From a checkpoint of a small mixture-of-experts model trained on Wikipedia: 784M tokens, 5984 steps.
Below are experts of layer 3 (counted from 0) of a mixture-of-experts language model. Rows are named router (the router's row for the expert), up (a neuron's input weights, with its number) and show model dimensions 0-223. Each number is 500 + 50 x the weight over its row's rms, rounded and kept within 0 to 999. Numbers have three digits each.
After each expert's rows: a language model's description of what the expert responds to. This comes from a sample of Wikipedia text that the model never trained on.

# expert 41
router:493460540481600459550463489490483571571441501461483456415540509550454574495491530436557525513541514467464504605547545431476555403486439499497530569547424507623474462480489575438520493511509553518522442606455507479500502466538487517572522473524415421502462483507504461487534457528448524446474474515501437534466565486663520563521513479596422551536466565575454553526498484432540375456514544450510520434575507568453429513433385441420443548473459560573512417576472455562503528534520496408342502456489516494543494527614505452525491486428479506512466480493515570561502617501463480478525497484517460385479538444476436483516501507500531503454504466520558491380497569548582417504473
up1:396549521535495504504426460491458480519473522452514512396550460587451403541468552530519473499476550526411541507525415588464486583447405508431511449558520539576558596513452468527486421530478442502498503517428425519497463467523517566473488595450519469462490415598438433469520452615522492462463549593482488508526457479436500499487510504430420565510490495498516386512492613572428557609585579532433482467437518535514540493555471341451526557481584484492432553432549472574459505464551493561560503460569501476535513557504480530622433526534494463548512496524497500415516644538529453468458475455499454529471521502569508557480485494467433515477486456498540406480505485543557472568552
Locative prepositions. Place prepositions, mostly in, also on, at, within, near, after verbs like located or born, as in village in.

# expert 45
router:537381507486527485613537592448489544501521510511486539571565572472537506451369424511552599512505445455535520496511508553477444575444441482405443579489464504461501545470501409554468488417492531450492503554529579504458516522441440505429538519478556401544437528474516565504553469491466457474495445542594421503482526529472461551552561560568481497572479615489374477502518594478521401486477471569405618508513480527514460465537484512526412622443508531507506469543471513440501461508591454492510520524482494483528487488524509543519414513522574546497474510464510486480523568511475483569557505483446414497632408420548610400526533436525476448541531545556514450457556409518467496557561
up0:508451465485554507550459606387567467495560604546571430535421452581616570492496411481477537495442590439451450603564522471547566425541459567526478496501518508499597479534367509534544548471548414574378493514449451493475500459467476507531488496512457573518473504547485428567508446556508487548561438446544546540493472473582493540560452477462419488510509466516513464524614446523463487385532448480489520521509467503508508508563464388561502493471563477530518495537555517431471509492553417529467572489503475489550449571582429575564440492445506515479451408507513442522466587485487491445398424503532551518541518373511512426471449479534545510494473496409568506426542542518532535501431
Accented and foreign letters. Accented Latin letters inside foreign names (ö, á, ó), non-Latin script such as Japanese or Chinese, and U in U.S. or United.

# expert 54
router:475492530401557501434417491378538520500576550466465555485557525556582409447495523479442458469418528554559468452655525447483516503589499518474456535527507561466516411560509451497542491539500474488556499558447508516511590456536576418503540476561449541560486475510553560503492483504384520524470517495508466443523558510450406469464447460540424440625530532581556482526583474427551436486510407532397482495585501468429556521500546471481539562440481517460485464555592499586527453581484575474525506571479460497479464483428520556489463568460530515475536482468553518541521487511508495459422526596560447449501526427563502484351537506459546494530540372522507384510549447469461567491510
up0:486526549476480554496529517484514528463558512515477511541467467572446526554518531448499527479505539605458540491625522594484552504535526495528506534526567357489508499560442538505495513563509464517541516517425479511572553372511603481502475461511493472449484492599473517479421579409442444525539525550498420521494443434527530560465530463468442406501387561422435500466487431421538540556402527476512467453520465481378528512509501465574406405507509540481479460529484567528527625564519463589502494486499488515492440495586509485421373564537531462466481492466660420530449540455455473548448366520638462509465465517523546487443496543479545501532554557561452486470558521473470494515497
Plural nouns. Plural nouns and plural endings for groups of people or things, e.g. people, children, members, games, employees, titles, Births.

# expert 53
router:553447543527532535614494546530466564511486460488485512548526579491542500475419429515518589475460471526501568477473493493441438606479446481423469528450389547457476509445522409528573500464461457462544566529547573444455592540497401507468528514463539396539390522500475527512628553421446468457499458487592479563420529526497509555504554538549524506576529556487451514499553552507502424564489484539451535466603470539472478542522429549500443585531467544534475406539518479494452438492582432445513503600468529452479491467468470491515426571495578590459461593438478447485574523574394511633554490533470430477561372476492545450538566427510456459555507531514495458499520420513485497549491
up1:481484431508547428465486421501490476478501485438554520445486465511539430443562562492450516538561385527526498480585448545506479539534510447433452478499401448569530508524502498465530496504486742511452450518500463497562529466524578535525551497530516519578554392500527432482527507543547526499477473485445466458500540514581541561501483483456480438493464528602472563507537439450579519573507508519505389516457474395486474557400403517534394476539545495411543415506460432395521491535479402533489546463504509573417442515541505461463437529453478527530457497528566577448465516582490502475457555490506559464476491545524467541533559563494602503523464560518598526446519383529531515412597
Table pipes and fragments. Pipe separators after names in sports and chart tables, plus odd mid-word pieces and function words, such as Met-rol-ina, for.

# expert 29
router:531443543522520533616497519511470560513480462482453515554527569480546489471421426517513583471449461519531569461496496511433429600503454484443479538437392551464465516425517409524562494458449469444525564504554569440462590549492423532470539524473538395537390548498480515514618545424457481452487444483601468570419525515499498542502549560552527500580511557473445514502539548502506442567501493551455547459610478524471463540518414543509457593527473548523480419548509490491454425499570439437492499597474524460474504457434462484515416566477571581449461581430475452489555522561381516634523487531461436480575362483480533429526560424520470446531496533509492461495507402517491494547487
up0:376457504472344473526575415514540496545523532539537495499479552545539478474497544469490547442558479480522545583535543481398486489517439375646595557536490490513479539449482544456444519515416574480531411586572430494484490489418489514560448487496516497582518403435481474405435481474471457530522509539473490567526530532511468545582491494477467520483512466540494473528498482494485553434531520567455423516489588554426550618562483509544512481441425553459516498480513450545575465544510487493492606485507489400557536539533500546441566388573490474590516440450506414538497491477569488521475581371530508488449478541540380514556488467455457563488476561540415534476482537492551524403486
Abstract common nouns. Abstract or institutional nouns after articles and before of, such as information, construction, training, completion, implementation.

# expert 7
router:420539498541571497482456487462560527418592543406476532456492574552410506513442543453430468513504503507534433426572471438533474537573574423496461447467495456499525531513424528539452430546490438514420429542494491536539502447433532413524433432462516471486520461500389446466459495545561454596577479449454409539395594501549511528519512540553532506587469513557494475548507462543503431493531455449578423476486524493624533546505569561552500472564440527515493432435560484506502500440526553539432482505534466570439503529578543491457510451448453467558477488552530395601475379406521555394494549494523501545541577492518537510492549507529539627480431526573472446579567510436557515516495
up1:490551588522679542516517593387465529467468540455528482485435533557534501450423500432479529408470501495496567548488486568529545564513478538525453539442441515510565572496485574439449411500426531483542516504543481530520536506457537382607593479330545544549465490545445412453455588455454501505585493520538507490465534617531496475527509504526469458556475516582439566470446443522598483462484481520450487424491452495544541463557486447532448512561509487506495432446486493514487479490474451492385536487454505472514503496505476542554473502443385503465504498511537440542454511517429530633450491491431524462507577539474453462552485452500583481424434483477484606528618505409494535555453
Table cell separators. Pipe characters separating cells in Wikipedia tables, and semicolons after quotes or parentheses in lists, e.g. "Serbia | Serbia Vojvodina".